Experts of a small language model.
Size: vocabulary 13151, 28.1M parameters.
Experts: 40 experts in each of 11 layers, 64 GELU neurons an expert, 4 picks a token, a softmax router.
Training: a variant of Muon for the experts, 248M tokens, 3909 steps.
Below are experts of layer 2 (counted from 0) of a mixture-of-experts language model. Rows are named router (the router's row for the expert), up (a neuron's input weights, with its number), down (a neuron's output weights, with its number) and show model dimensions 0-79. Each number is 128 + 32 x the weight over its row's rms, rounded and kept within 0 to 255.
Before each expert's rows: "comes after" lists some tokens at least twice as common just before its tokens as in all text; "comes before" lists some tokens at least twice as common just after its tokens as in all text. This comes from a sample of Wikipedia text that the model never trained on. Tokens count by the router's weight.

# expert 3
comes after: "| ", "–", ".", ":", "201", "200"
comes before: "| ", "|", "(", "/ ", "– ", "years "
router [113 165 148 125 137 105 117 112 134  87 157 126 118 129 170 119 100 124  73 107 179 122 144 133  89 101 116 144 154 149 137 117  82  88 113  90  91 190 147 127 164 188  75 126 156 186 159 125  92 166 199 158 192 213 127  88 172 121 135 166  98 118 126 144 152 133 125 136 131 155  95 134  78 125 126 136 181 158  96  98]
up9 [158 133 145 116 139 131 110 168 151 175 110 102 163 131 108  97  57 123 122  74 139 124 111 123 136 143 113 158 178 129 183 121 182 119 221 163 150 111  91 156 120  89  12 103 150 160 172 165 146 142 162  97 106 113  92 139 129 139 108 173 129 149 135 119 121 135 111 101 179  77 115 104 133  88 130 138 112 135 183 155]
down9 [149 143  97 170 160 133 100 216 113 142  54 115 179 141 119 127  78  96  63 112 146  89 103 167 128 125 135 144 131  83 140 118 117 136 196 136 174 139 140 162 158 109 100 121 106 115 141 126 189 160  83  93  73  76 148 113 167 103 122 166  68 108 185 150 144 117 101 120 182 134  74  69 116  83 114 103 133 174 170 161]
up10 [178  92  86 103  84  94 126 166 170 213 153 101 123  76 146 102 123  94 138 143 125 108 126  83 141 132 135 152 146 167  85 131  94 135  39 127  83 110  83 121  72 138 125  77 199 111 131 144 133 116 123 108 155 205 124 158 135 168  79 176 173 133 182  71 175 168  76 109 105 161 104 134 104 108 121  94 170 157 116 115]
down10 [ 27 170  44 128  92 101 112  88 155  98 151 127 122 101 119 131 147 141 129 150 116 126 162  92 135 160  97 170 126 111  76 113  81  88 116 154 158 132 167 124 159 111 120 128 109 127 100 148  52 150 110  98  99 142 114 114 141 114 126 145 116 144  85  83 149  94  70  85 135 142 117  54 136 203 171 153 138 189 118 116]
up11 [137 141 133 101 101  76 184 184 198 118 131 113 149 167 128 161  91 199  75 103 183  96 140 100  89 160 175 135 108  88 136 118 119  89 147 182 114 137 105  94  95 147 120  99 139 137 184 128 121 170 137 192 181 139 106 114 113 101 184 131  92  86 113 162 108 108 109 134 109  86 141 135 113 141 135  98  96  98 208 133]
down11 [ 99 147 109 117 196  93 157 118 121  91 143 148  99 161 136  96 142 166 128 136  93  93 102 103 194  93 151 106 174 109 132  90  78 156 122 191 150 159 129 146 173 188 182  66 101 132 125  81 108 167 120 198 156 128 159 176  83 128 153 126 123 161 108 127 106  97  97 140 120 132 126 111 145  80 175 123 137 151 120 174]
up12 [171 131 126 109 185 138  67 125 135 125 120 148  62 124 111 151 118  74  94 132 145  96 115 144 104 103 146 129  90 156 132  96 123 157 194 110 150 167 150 134  44  98 108 112 178 152 104 119 104 131 162 150 129 167 117 102 125 110  99 102 171 118 121  99 149  85 125 152 103  97 109 169 172 138 114 177 170  75 159  89]
down12 [172 101  93 150  77 169 151 118 147 143 162  63 134  97 149 127  89 162 137 163 117 165  52 106 138 111 107 119 174 171  91  99 108 134 110 127 112  90 146 152 111 145 197  97  96  97 126  95 118 105  83 165 112 109 141 157 169 114 125 161  92 122 132 174 132 107 119  85 167 134 128 136  90 115 142  88 123 127  89 142]
up13 [145 129 134  98 158 141 163 121  87 157  85  90  19 133 131 122 115 108 116 123 124 130 116 106 176 159  85 136 143 127 116  73  99  51  82 125  94 160 187 153  71 138  82 107 164 146 143 111 116 103 157  92 122 147 154 129 147 125 119 120 104 120 144 125 123 116 111 156 152  97  88 160 129 113 110 179 110 141 158 101]
down13 [101 131 136 163  60 124  56 165 124  87 113 136 144 105 119 165 142 107 126 121  89 118 120 150  87 115 143 119 125 146 115 132  89 161 114 115 127 123  85 132 132 131 160  77  99  99 119 157 122  90 163 145 108 154 196 212 135 129 123 147 128 154 120 104 160 192 125 129 187 196  86  92 153 146 172 128 127 127 120 101]
up14 [187 130 161 123 190 167 123 123 106 154 164 162 103 113 110 142 123 126  60  99 154 135 127 138  82 121 156 142 118 159 155  53  77 139 173 100  97 167 102 109 126 107  88 102 132 222 122 118 200 132 138 123 131  54 110 128  85 138 145 126 130  92 143 124 157 149 157 199 146 123 133 142 148 155  82 150 125 167  59 132]
down14 [144 168  63  80  99 132 121 131 121 108  70  92  96  97 149 147 131 141 143 178 109  87 101 135 150 176 114 165 109  89 159 109 118 118 143 154 156  84 137 158  75 151 153 119 118  57 165 182 139 145 119 155 110 143 118 147 124 112 159 106  84 137 120 170 151 104 146 153 137  97 142 172 152  49 171 131 150  81 185 133]
up15 [149 156 125 115 164 105 128 129 114 137 103 139 119 165 108  62 139 173 176  80 129 158 146 133 132 148 105 136 110 148  99  89 145 114 108 119  83 123 132 118  16 123 170 188 109 149 119 123 153 126 106 125  95 150  89  61 106 101 191 142  74 165 122  66  53 104 125 144 143  80 138 171  87 117 176 123 134 115 142 129]
down15 [179 131 142 160  68 142 134 158  80 118  98 187 198 158 104 104 127 113  98 108  73  83 104 148 151 130 139 108  60 124 127  53 139 135 116 199 157  85 150 196 120 145 146 162 143 111 124 131 134 153 149 126 112 142 117 116 192 147 108  84  81 109 146  91  98 111 124 185 114 143 116 147  64 119 156 104 115 170 115 128]
up16 [134 156 135 164 145  91 137 121 143 143 113  63 135 118 115 102 119 134 106 163 104  98 143 109 116 165 155 202 124 130 126  90 128 122 143 114 128 171  96 136 183 119 159 127 146 162 122 138  81 115 237 122 172 116 166  97 160 176 168 189 106 117 115 140 138 148 101  77 175 147 119 162 125 147 127 178 124 196  99 115]
down16 [137 186 128  81 129 130  99 136  88 126 163 163 145 117  96 102 141  91 125  96 109 156 143 105  67 116 155 121 171 125  93 101 107 193 115 135  69 144 124 140 186 121 106  77 167  79 125 123 155 213 150 127  53 149 117 173 110 111  89 110 112 116 165 121 119 142 117  96 177 115  94 123 124 126 111 143 197 113 137 137]
up17 [122 170 124 127  95 156  88 158 147 120 144 115  95 219 117  69 169 133 137  71 100  95 122 163 126 147 176 196  85 110 107 118 136 151 128 189 149 150 117 167 149 136 113 211 152 190 161 117  97 140 114 132 153 112 144 178 138 154 128 111 143 178 160 157 113 141 115 186 135  69  58 139 166 120  89 101 107 218 189 120]
down17 [166 111 160 129  64 136 119 117 127  93  84  70 160  90 162 168 163  72 117 200 140 182 141 100 102 104 130 117 164 110 133 140 158 152 162  99 171  99 134 170 192 120 192 139 140 138 110 114 159 125 117 147 117 161 108 101 130 126  85 141 182 145 152  92 134 104 146 199 181 119  87  96 163 131 116 111  95  96 124 169]
up18 [126  97 143 136 122 146 122 116 107 136  70 148 156  36 179 108 160 123 100 154 150  96 151 148 115 149 206 126 161 111 120 176 128 116 167 160 176 177 130 156 151 190 152 117  98 110 148 121  97 152 139 142 121 153 140 136 109  53 101  95 121 138 101  83 135 116 138 110 106 185  65 153 128 105 150 129 101 100 150  80]
down18 [ 61 128  85 132 168 108   8 162 194 111 123 137 154 132 134 195  90 111 115 138 131 122  71 101 145  68  19 117 129 128  83 157 155 144 163 122 108  75 144  98 138 110 125 104 117 130 137 128 104 126 102 171 120  71 147 135 112 164 128 135 126 101 159 187  88 118 131 128 107 104 152 130 105 156 152 128 178  70 125 146]
up19 [ 80 109 104 145 163 139 103  93 151  46  66 150 115 111 157 150  85  71  90 115 130 127 125 123 167  92  83 100 168 149 117 117 129 133 175 134  97 160 147 117 217 147  67 154 157 139  89  89  99 174 190 143 130 155 146  91  76 129 116 111 150 131  97 148 184 124 111 163 107 105  98  82 155 144 118 103 123 130  94 137]
down19 [ 85 142 136 155 150 148 148 118 131 153 146 151  87 125 151 131 150 134 154 158 136  95 109 125 102 147 168  80 146 130  63 116 116 135 152 115 143 122  54 121  98  90 131  88 181 132 110  90 114  76 103 123 110 122 128 120 131 135 126 143 170 158 133 144  71 124 124 101 104 132 150 170 161 138  56 164 118 118 139 102]
up20 [107 137 132 146 104 110 147 167 150 162 147 144 140 157 138 138  91 125 149  87 110 112 155 153 112 153  69 129 125  99 107 115 161  90 141 149  56 155 128 110  97 167 120 114 126 140 133 140 104 118 116 163 139 128 117  92 124 129 120 139 123  93 156 168 127 180  47 139 125 200 125 103 109 168 170 130 141  76 139 184]
down20 [120 104 123 142 144  90 104 154 108 131 142 138 203 108 132 114 135 144 223 142 168  84 137 121 188 127 144 143 123  92 130  88 120  98 161 171 173 147 144  86  72 122 178 185 169 163 143 142 145 117 167 106  44 121 148 152  89 125 114 152 133 127 170 154  78  88 160 195 121  84 139 123 165 137 139  78 111 112 115 108]
up21 [127 168 142  63  88  77  90 156 117 107 197 118 133 139 127  87 113 130 108  98  92 146 144 181  81  80 117 152  89 195 205 151 161 120 130 114 128 106 151  72 103 119 152 108 111 145 102 118 129 177 143 152 120 137 114  63 146 116 164 130 120 118 134 165 140 131  92 123 135  43  95  81  73  87 125  98 114  80 128 134]
down21 [103  61 106 142 140 130  88 106 104 184  26 179 156 125 158 233  71  52 162 120 125 146 142 144 115 123 149 111  98 102  89 155 127  51 145 135 178 107  65 115 151 173  92 113  95 117 133 113  98 105  88 108 169  93 105 144 159 164  96 157 136 182 146 114 121  78 129 160 148 210 161 129 111 134 118 153 131 154 135 109]
up22 [175 167 117 156 114 112 139 123  95 135 132 130  66 154 245 127 105 111 103 119 247 118 102 157 112 100 176 146 133 100 118 143 144  88 186  58 156 181 178  94 136 126 100 156 162 180 126 148 112 125 172 144 160 157  87 105 139 119  85  97 143 114 150 127  78 151 136 143 139 146  83 134 115 174 105 120 125 119 158 117]
down22 [ 97 122 135 145 166 106 159 112  89 113  82 124 136 126 111 148 159  70 128 182 137 168 149 143 134 143  69 153 118 147 134 123  90  63  93 139  97 158 144 143 115 158 144  85  67 151 170 141 147 145 117 138 160 110 116 116 166 114 130 115  80 103 102 114 114 127 162 108 126 118 113 112 138 140 112 132 160 117 131 151]
up23 [135 111 135 136  97  72 150  73 104 150 193 142  73 171 159 121 134 126  95 152 127 171 135 134 115 123 190 141 189  85 151 112 130 147 131 153 107 129 119 148 114 159 113  84 140 173 156 135  97  94  71 139 115 137 122 122 111 109 188 163 130 124 134 129 175 109 149 126 140 144 148  99  86 107 105  91 121 173  87  98]
down23 [144 129 158 103 101  91 142 145 143 100  89 160 148 136 130 140 178  76 162 142 128 199 154 112 110 116 140  95 126  92 177 114 138 126 117 172 171 130 135 130 116 152 168  76 129 110 136  75 151 121 132 166 126  97 110 134 111 173 148 119  98  91 126 122 201 187 172 110 114 209 184 139  87 204 162 142 107 129 124 140]
up24 [112 185 123  90  84 108 135 108 211 114 106 139 173 101 168 159 128 147 107 132 127 154 159 130 132 191 181 111 105 128 126  87 108 114 112 111 115 161 135 134 134 163 132 144 168 125 170 146 137 213 150 158 147 124 122 161 122 123 172 149  81  87 175 150 128 138  17 120 139 119 119 121  81  97 157 182 149 125 107 149]
down24 [ 70 130  86 125 132 120 138 124 120  93 137 192 181 152 127 199 132 169 136 131 134 142 173 100  98 154 155 145 106 111 150 175 158  98 160 121  49 146 132 162 153 152 158 110 155  90 196 141 157 161 118 151 137 105 112 132 192 157 154 128 112 172 189 172 146 160 169 125 148  88 148 138 104 106 148  95 120  78 140 104]
up25 [118 121 100  99 121 212  93 103 169  80 181 163 145 126 177 163 119 127  97 152 147  93 153 200 114  93 172 100  72 156 115 128 146  52 161  78 120  93 107  93 100 139 154 140 155 105 176  94 137 183 131 206 135 138 102  90 109 126 147 212  93 153 187 135 108 155  49  69 159 150 119  99  71  74 182 139 144 116 131 135]
down25 [155 103 143 126 127 140  93 158 139 128 149 158 140 145 117 115 179 175  65 104 122 186 103 107 116 145 148 110 164 126 180 181  95 112 148 146 139 113 174 141 145 191 141 122 103  93  74 142 130 111 146 113 109  62  73 122 133 122  98 165 146 148 107 175 135 177 205 156 171  62 184 130 139 195  98 121 110 149 118 121]
up26 [107 200 188 113 140 157 122  88 111 160 100  98 132 100 157 168 139 117 114 139 128 153 131 139  30 128 166 132 113 133 120 108 156 112 182 176 142 126 112 123 127 130 166 135  87  82 119 140 168 165 151 127 116 108 143  99 134 145 130 129 147 136  95 127 126 127 109 161 152  84  70  86 154 140 116  93 130 203 151 179]
down26 [ 62 119 124  92 177 131 131 133 129 180  96 133  42 159 136 198 161 145 245 134 156  80  83 156 134 158 134  70 120 107  83 162 137 135 149 158 137 127  90  97  82 127 122 160 100 170 159 123 130  92 116 124 190  96 115  80  89 126 154  96 132 107 159 183  83 106 112 128 137 132  61 156 117 126 146 124 164 137 159  97]
up27 [108 105  83 169 116  52  83 187 104 106 164 143 138 164 123 133 161 140 126 100 185 167 141 167 121  95 168 149 161 152 148 167 157 156 165 109 117 185 198 130  89  84 109 161 145 177 157 115 120 164  94 168 147 145 134 113 121  99 124 150  92 111  86 137 200 158 136 150 170 136 150 142 129 132 164  80 130 100 132 135]
down27 [137 156  74 172 168 132 157 143 172 184 196 156 127 106 104 112  78 148 108 119 108 140 154 168 156  99 145  95 108  81 157 137 118 130 103 144 104  31 130 128 119  99 107 197 144 111 107 120 162 100 127 197 149 145 155 177 145 177 114 127 109 145 158 111  86 167 178 145 163 127 109 131 110 136 137 103 152 128 152 106]
up28 [136 125 108 109 113 135  74 118 141  85  89 147 118 104 144 115  81 107 159  62 189  95 106 101 138 100  47 126 128 143 135 116 118 144 138 148 147 108  66 125  88 137 136 122  74  79 128 133 131 138 212 118 115 134 134  97 155 159  66 117 102 112 159  90  91 162  48 108 123  89 146 120 135 110 137 182 143 149 132 103]
down28 [ 56  72 147 169 102 125  84 146 116 111 148 119 127 141 103 193  80 113 151 137  91 145 102 158 136 160  73 120 122 156  33 121  96 140  94 112 180 124 121 114 130 129  98  91 165 168 190  99 149 158 125 142  84 169 180 117  94 140 113 142 140 135 127 141 166 109 117 148 124 159 115 157 118 149  71  52 141  82 179 111]
up29 [129 138 123  75 126 131 143  68 204  93 104 143 177 101 143 149 104 116 129 136 135 115 144 124  98 115 113 143  61 138 130  79  90 164  97 107  55 148 127 180 124 177 120 136 106 153 150 131 113 136 129 147 178 121 112 153 140 120 105  89 121 128 203 129 141  94  46 134 120  89  83  51  92 184 120 152 134 205 126 106]
down29 [142 114 110 156 173  73 184 162  90 167 153 189 144  57 119  89 157 130 147 144 159 135 121 109 141  62  97 135 123  81 141 153 129 134 153 165  90 166  83  79  90  96  98  81 100 125  96 126 161 153 151 100 114 142 126 158 105  79 127 136 109 126  77 131 123 166 130 161 123 133 123 115 197 142 153 103 193 167 152 134]
up30 [125 138 154 115 140 174 136 153 169 146 175 167 100 135  96 125 105 171 117 128 157  53 150 140 158 131 112 111 192 138  79 149  91 149 181 146 160 149  56 106 155 145 114 138 122 117 105 103 157 144 131 142 115 158 126 105 175  99 115 160 135 109 122 198 166 189 119 181  95 108 123  97  95 161 108 118 135 160  96 197]
down30 [103  71 132 109 130 101 124 134  90  88  66  47  97 138 146 152  98 143 130  96  68  97 146  82 118 104 129 129  80 142 132 185 110 167 117 146 121  99 118  65 130 187 144 134 159 122 124 156 154 154 143 179  98 122 176  88  94 150 139 122  86 127 132 133 111 193 208 141 108 164 116 116 122  95 140 114  89 143  63 115]
up31 [104 114 162  98 115  64 133 120 144 167 125 145 153 152 215 153 110 136  93 125 147 118 133 145 146 121 111 149  91  56  78 128 136 171  43  75 102 124  97 145  93 132 107  34 131 165 117 105 151  98  76 117 207 117 154 117 115 129 103 154  52  87 138 134 119 115 177 168 142  97 143 152 120 124  91 105 168 182 203 135]
down31 [135 177  62 160  97 114 173  92  95 131 132 140 130  87  67  85 101 121 179 131 125 124 126 121 116 147 123 122 134 160 112 174  87 100 222 127 175 169 169 123  80 185 105 122 115 136 108 111 170 126 133 135 107 139 110 136 172 111 129  77 136 121 101  50 159  91 108  67 114 190 115 110 178 111 128 157 161 100 113 158]
up32 [136 135 146 159 110 132 145 165 106 163 149 134 159 143  82  99 127 162 106 108 124 144 140  67 111 143 127 105  84 176 114  91 141 126  90 157  98 147 120 195 107  51  61 153  83 154 100 148 108 128 141  90 172  98  70 125 139 117 132 161 114 137  86 108 213 159 137 122  73 104 137 113  91  88 140 154 183 114 171 120]
down32 [100 143 128 109 105 110 170 150 135 138 180  79 100 178  22 137  81 158 149 120 102 126 132 123  85 107 165 146 184 112 101  60 140 116  98 178  90  93 118  93 166 166  90 157 127 118  81  93 147  93  60 130  96 160 144 104 138 131  81 147 134 156 139 114 163  83 185 138 154  87 150 132  81 121 150 143 139 193  93 147]
up33 [131 137 150 116 119 108 131  97 172 137 173  94 108 154 121 112 119 188 105 160 158  98 213 165 106 104  71 112  93 117 102 146 113 124 144 125 135 168 190 125  96 168 150 169  90 108 108  88 162 169  85 128 145 182 102 119 147 140 150 158 151  92 148 141 100 125  96 101 146 158  97  34 139 120 173 148  88 131 137 146]
down33 [ 68 134  99 140 108 105 121 174 120 146 143 132 189  72 103 159 131  78 141  96 185 122  92 103 155 170 165 116  72  94 190 182 160 117 155  98 129 163 115 140  76 142 131 138 110  96  85 119 161 120 124 170 104 147 112 118  84  43 144 110  90 139 158  76 153 157 166 117 136  99 130 141 176 152  80 124 153 180 123  93]
up34 [115 145 128 190 156 122 102 154 126 136 133 181  81  77  54 149 137 166 114 121 120 142 135 102 115  88 189 108 139 124 179 114 133 112 145 145 158 133 137 165  88 192  97 110 128 112 121 117  93 177 134 172 107 133 172 145 125 143 121  73 145 162 105 116 121 151 156 137  93 108  52 106 150 157 200 102 139 113 140 115]
down34 [ 91 171 106  68 137 164 153 111 163 143 168 130 128 118 128 115 134 150 171 111 126 143 107 151 151 132  63  94 107 122 168 148 185 173 143 199 145 123 131 105 107 102  92 150 156  50 126  82 135 111  82  85  94 114 101 123 126 180 115  72 127 188 129 128 145  63 198  97 171 107 118  95 148 118 155 116  82  66 132 107]
up35 [187 128 153 156 156 157  91 114 115 132 113  99 100  70 171 115 139 127  89 151 176  60 128 146 133 139  32 131 163  95 120  94 137 136 101  97  97  68 107 158 146 185 107  49 100 130 144  97 139 119 108 108 154 203 119 128 193 120 120 107 171 130  98 108 109 155 119 106 134 210  74 112 141 132 142  91  89 103 114 150]
down35 [105 111  94 124 118 112 139 167 113 152 133 100 127  92  67 101 120 132 140  77  94 143 141  94 150 122 129  96 142 115  98 146 157 108 128 175 103  99 104 111 116  70 146  96  73 100  92 159 135 105  87 136  61  82 113  66 123 134 123 133 121 177 119 112 128 135 131 173 130 164 119 218 145 155 102 141 102 158  92 159]
up36 [111 137 147 101 174  93 152  70 140 140 108 121 130 138 129 149 117 119 119 136 174 123 149 146 113 229  97 118 157 101 136 103 113 106 142 124 125 129 189 116 128 110 183 207 140 162 167 127 156 123 151 113 157 181 114  92  90 135 111 126 170 162 168 133 119 188 185  63 113  35 113 166  82  84 192 137 139  87 163  75]
down36 [146 117 151  81  98 186 115 112  98 119  75 155 114 125 157 141 175 113 139 116 145 153 103 138 128 180  94  73  91 129 118 118 183 147  66 129 119 139 166 109 156  85 140 140 102 155 128 111 105 201  55  87 141  94  94  99 169  69 119 152 185  97 137 132 126 169 114 142 110 153 134 140 128 112  53  92 106 120 126 122]
up37 [179 159 123  88 116 176 113 175 144 137 125 137 117 104 214 111 104 176  78 124 169 117 121  91 138 131 185 173 121 160 109 125 145 121 137 125 162 105 106 112  99  82 122 181 166 166 137 145 114 144 153 166 239 140 112 102 143 147 130 154 177 111  99  71 143 169 138 138 119 117 128 117 129 164  95 147 110  94 148 100]
down37 [157  91 174 147  34 123  95 138 153 198  76 154 136 155  97 117   9 157 183 122 116 122 185 106 163 121  77 112 109 150 127 122  77  63 131  92  82 110 142 153 144 107 123 122 133 122 112 130 101  97 166 183 121 156 125 120 141 137  90 133  99 138  89 117 154 126 150 123 122 127  70 135 118 152 134 178  82 121  96 112]
up38 [141 145  87  82 104 178 169 105 141 140 115  76 169  88 115 134 161 138 132 169 102 146 136 117 176 188 228 130  96 178  61  83 127 185  76 191  82  99  95 145  99 126 146 118 156 125 151 109 138 128  92 119 130 224 149 133  97 145 132 135 156 102 150 162 115 128 124 130  81 132 136 121 125 161 120 157  78  99 161 154]
down38 [177  56 174 135 154  82 133 142 185 102 156 145  96 143 130 125 131 132 158 122 125  57 154 161 145 139 130  90 115 112 110 136 175 114 167 147 163 121 166 125 130 150 129  91  98 168 186 116 160 173 108 139 152 128 182 135 176 111 121 112 136 122  97  66 173 193 137 199 122 117 177  79 127 106 182  84 140  94 113 113]
up39 [151 103 125 152 149 157 141 110 101 178 179 123  94  81 108 128 149 137 101 135 130 115 167 159 117  78 131 181 159  39 191  99  95 113 123 156  85 196  88 151  67 203 104 101 119 146 128  98  90 121 144 119  99 147 144 195 160 166 149 168  84 149 123 155 188 157  93 107 126 137 117  82 159 142 108 116  90 106 107  99]
down39 [ 87 124 107  72 175 143 192 125 134 137 140 157 127 171 204 121 172 119 101  47 143 146 134 132 173  90 156 103 121 183 102 117 133  89 102 140 105 176 124 171  75 133 141 107 134  87 195 143 145 160 172 141 151 127  87 101 148  64 136 132 141 170 102 165 125 165 172 134 101 164 182 170 111 144  83 117 140 131 112  91]
up40 [159 161 116 104 130 102 144 125 160 172 144  65 158 112 133  96 115  95 154 117  91 152 159 137 138 144 125 137 144 124 141 160 134 111 144  68  99 130 132 140 176 170  90 172  99 161 109 143 108 131  90 127 129  96 146 120 158 167 132 142 132 153 113 142 214 123 167  86 145  97 162 216 114 111 109 107  60 166 114 113]
down40 [160 114 132 111 126 188 107 116 136 179 139 139 134 121 123 120 134 132 120  96 120 121 113 162 134 137 144 178  97 127 218 160 158 146 126 178  65 140  89  79 164 127 182 138  78 117 157 151  67 138  91 143  87  94 111  86 129 167  88 124 133 123  84 119 160 181 148 185 109 109 126 141 152  70 156 148 107 129  99 171]
up41 [161 141 114 147  92 139 142 111 122  95 129 131 193 163 164 148 150  87 116 112  95 133 164 175 131 105 131 121 123 114 108 101  78  82 180 114 147 160 187 181 112 219 119 128 102 200 169 138 117  97 145 163 125 123 130 141 118 105 131 141 124 114 155  52 122 150 139 130 128  96  58 189 111 119 142 138 129  89 136  97]
down41 [101 110  90 108 173 105  59 138  96 125  98  98  92 141 120  58 154 122 115 171 188  99  60 121 134 129  88  97 122 120 138  71 123 131 126  72  78 148  79 182 123  97 134 122  58 165 121 151  73 152 145 111  87 111 123 113 116 142 100  75 123 113 109 166  97  86 167  97 125 146 179  89 194 132  92  92 168 118 158 140]
up42 [158 124 151 159  85 140  90 107 134  36 101 110 166 142  84 145 152 131  88 140 171  63  97  65  60 117  86  94 101 189 141 119 153 148  78 149 110 119 121  94 106  85  93 110 134  80 118 106 147 120 110 174 146 112 114 133  92 128  95 144 111 147 149 137 163 154  84 118 149 126 110 118 119  81 124 104 140 105 173 129]
down42 [156  74  93  95 110 130 159 174 113 145 130 163 133 144 104  94 148 105 130 135 137  89 157  89 181 145 132 131 143 124  87 107  74 135 166 137 123 160  83 106  59  92 157 172 113 130 121 112 141 120 124  88 138 131 200 155 194 103 146 119 141 129 135 207 143 170 114  74 141 125 106 144 151 126 129 149 160  74 178 128]
up43 [162 159 101 117 124 139 134 104 117 133 122 137 104  94 138 122  57 119 128 111 124 112 165  78 108 117 135 148 143 137 184 120  97 147 112 115 164  85 126 123 178 171  93 101 227 155  97 145  94 189 113 123 132 149 116 107 131 142 147 151 154 114 109 159 129 179  96 105 138 101  99 143  51 117 117 129 162 122 164 151]
down43 [135 162 217 137 136 140 131 119 149  92 107 160 153 150 110 119  97  87 122 115 153  96 141 114 153 136  88 171 171 141  97 154 154  92 155 134 116 107 131 114 169 134 149 104 154 155 154  52 112 157  92  85 131  85 152 159 105 120 124 136 104 112 135  86 152 143 144 141 149 125 145 195 191  41 102 147  92 127 196 158]
up44 [127 125 120 159 161 146 127  83 110  96 207 113 121  99  85 117  95 160 165  67 134 147 131 126 155 105  77 139 150 181 102  91 139 165 140 178 133 154 131 107  80 216 111 201 144 110 157 100 149 166  64 127 123 108 125 152 163 136 170  90  97 139 179 195 136 148  87 119 133 155  96 122 100 162 101 152  47 139 151 153]
down44 [ 84 112 137  82  89  84 169 157 120 144 127 109 165  70 156 118  74 148  86 124 161 166 144 112  99 168 141  85  79 114  96 146  88  93 130  98 100 111  57 170 186 129 149  80 142  78  78  94 111 107 132 131 144 116 169  83  78 107 158 109 109 136 102  99 119 151 160 135 151 160 184 143 122 116 140 114 160  63 129  93]
up45 [138 183 152 110 130 139 148 127 144  98 179 102 123  77 159 150 120 159 113 111 143 127 145 180 167 118  92 122 144  95 171 115 114 103 111  72 134 116 208 106  99 127  79 189 152 186 152  79 170 105 134 130 127  99  86 153 175 160  64 117  96 154  76 174  95 115 116 178 158  63 102 168  76  77 101 135 121 164 110 138]
down45 [169 189 134 106 118 174 130 114 107 149 126 171 105  85 128 111 117 170 132  63  70  97 119 106 113  78 165 147  78 136  81 168 141 125 182 129  95 115 132 232  64 105 113 145 151  86 154 177 143 110  86 141  84 128 136 108 153 118 128  96 143 150  92 120 128 167 128  97  79 168  88 162 134  95 139 190 126 147 156 148]
up46 [132 164 115 154 147 121  81 134 115 133 154 113  94 165 117 120 129  91 118 128 159  47 120 146 128  99 114 150 124 147 128 130 123 122 137  95 141 116 114 156  71 181 131  87 114  85 123 121  74 196 117 155 130 157 165 131 158 133  74  94 170 120  77  80  67 141 166 100 158 115 121 163 129 132 117 129  99 132 140 136]
down46 [166  81 142  54 144 126 135 139  94 128  97 104 147  99 110 109 104 110 148 160 135 190  70  89 104 141  92  87 139 142 136  68 159 154 126 156  93 111 147  73 227 107 133 176  82 183 112  91 138  78  91 101 139 109 100  79 133 133 132  91 166 182 183 113 190 126  99 124 159 168 124  87 171 120 116 148 143 151 132 127]
up47 [156 174 130 123  48 141 124 101 108  84 124 107 157 105 121 108  96 127 119 118 160 144 129 131 147 165 176 133 159 125 106 143 150 108 174 155 190 125 143 162 178 107  94 101 168 110 153 151 112  91 140 129 122  36 127  66 155 117 148 100 129 151 119 130 127 134 133 149 154  82 116  90 158 125 172 190 128 162 101 158]
down47 [196 141 143 164 151 135 148 103 107 164 126 149 128 117  86 168 131  35 101  58 149 100 140 150 127 135 173 144 117 117 156 142 176  97 128 128 159 147 129 150 135 140 140 166 126 140 139 191 153 133 105 138 149 149 128 138 108  91 118 168 107  91  97 158 167 166 128 125 168 123  78 167 184 111  93 103  82 142 142 197]
up48 [112 115 131  90  84 135  89 138 108 127 124  80 142 140 186 184  90 185  67 130 176 112 173  77 163 152 124 148 197 123 170  86  88 139 106  62 121 104 171 102 105 145  66  91 145 166 167 154 165 112 125 155 114  78 130  93 140 115 152 115 156 106  97 197 139  97 120 145 121  87 147 160  86  86 117 133 121 119 153 112]
down48 [124 151 125  99  99 137  80 166 166 154 172 181  94 118 116 110 158 155 154  90 142 138 129 141 130 105 127 107 170 102 206 126 142 137  97 175 169 165 135 188 133 129  98 100  71 106 154 152 115 158 116 113 107 125 104  56 171  87 130 112 214 155 138 115 202 127 145 196  95 136 131 163 145 140 104 123 116 105  80 118]
up49 [ 82 112  76  82 150 133 137 115 149 120 153 161 145 158 197 122 195 152 104 115 113 155 134  74 136 137 106 144 163 135 127 143 127  89  80  36 113  76 138 142 197 112 104 105 117 126 151 121 109  96 155 166 116 145 146 139 103  96 123 110 108 141 128 125 120 194 110 163 121 158 104 172  83  62 114 103 160 146  40 229]
down49 [ 86 106 124 158 123 164 121  97  99 149 155 178 122 123 121 107 165 138 110 140 156 123 148 171 127 157 114 136 131 201 121 100 115 123 138  78 101 102 161 104 172 103 174 152 135 131 148  96  75  80  40 133  79 108 131 133  76 182  85 112  85 163 126 138  79  84 154 113 110 153 155  85 130 114  99 126  88 112 142 107]
up50 [ 90 112 112 115 132 157 106 196 143 147 162  89 122  84 182 120 160 172  81 175 127 161 135 156 148  81 130 175  92 158 127 141 181  99 125 137 110 113 149  99 213 142 137 154 117 158 123 129 144 164 168 127 139 137 110 126 118 130 122 166 151 137 120 153 111 117 121  82 169  62 146 156 138  96 166 122 107 148 161 163]
down50 [139 113 126 124  84 129  97 116 154  97 131 103 136 118  97 123 140 129  68 139 172 121  99 123 100 134 128 125 117 129 171 103  91 201 143 166 134  87 122  86 148 133 127  65 113 155  62 130  75 180 157  85 116 144 175 120 134 101 125 126 163 124 171 101 112  83 138 164 143  76 130  59 124 172  70 167 152 177 106 191]
up51 [139 103 129  63 175  98 155 164 138 146 134 125 100  89 175  82  95 118 103  99 147 106 138 117 134 151  91  74  98  93 111 100 119 114 163 176  93 128 136 169 152  69 117 103 109  97 109 140 168  88 151 128 152 122 110 123 162 128 136  99  70 113  85 160 108 151 122 183  77 123 112 195 137 111 197 117 132 166 132 126]
down51 [103 122 105 116  64 139 122 130  78  51  94 180 146 153 147 133 109 151 100 126 107 137  95 144 169  64 104 126 148 131 157 138 122 147 139 127 108 104 132 119 120 100 126 159 151 152 135 111  84 127  98 156  97 139 153 141 152  50 104 134 100 121 132 105  81  57  97 126 130 180 175 125 176 148  81 132 127 128 151 149]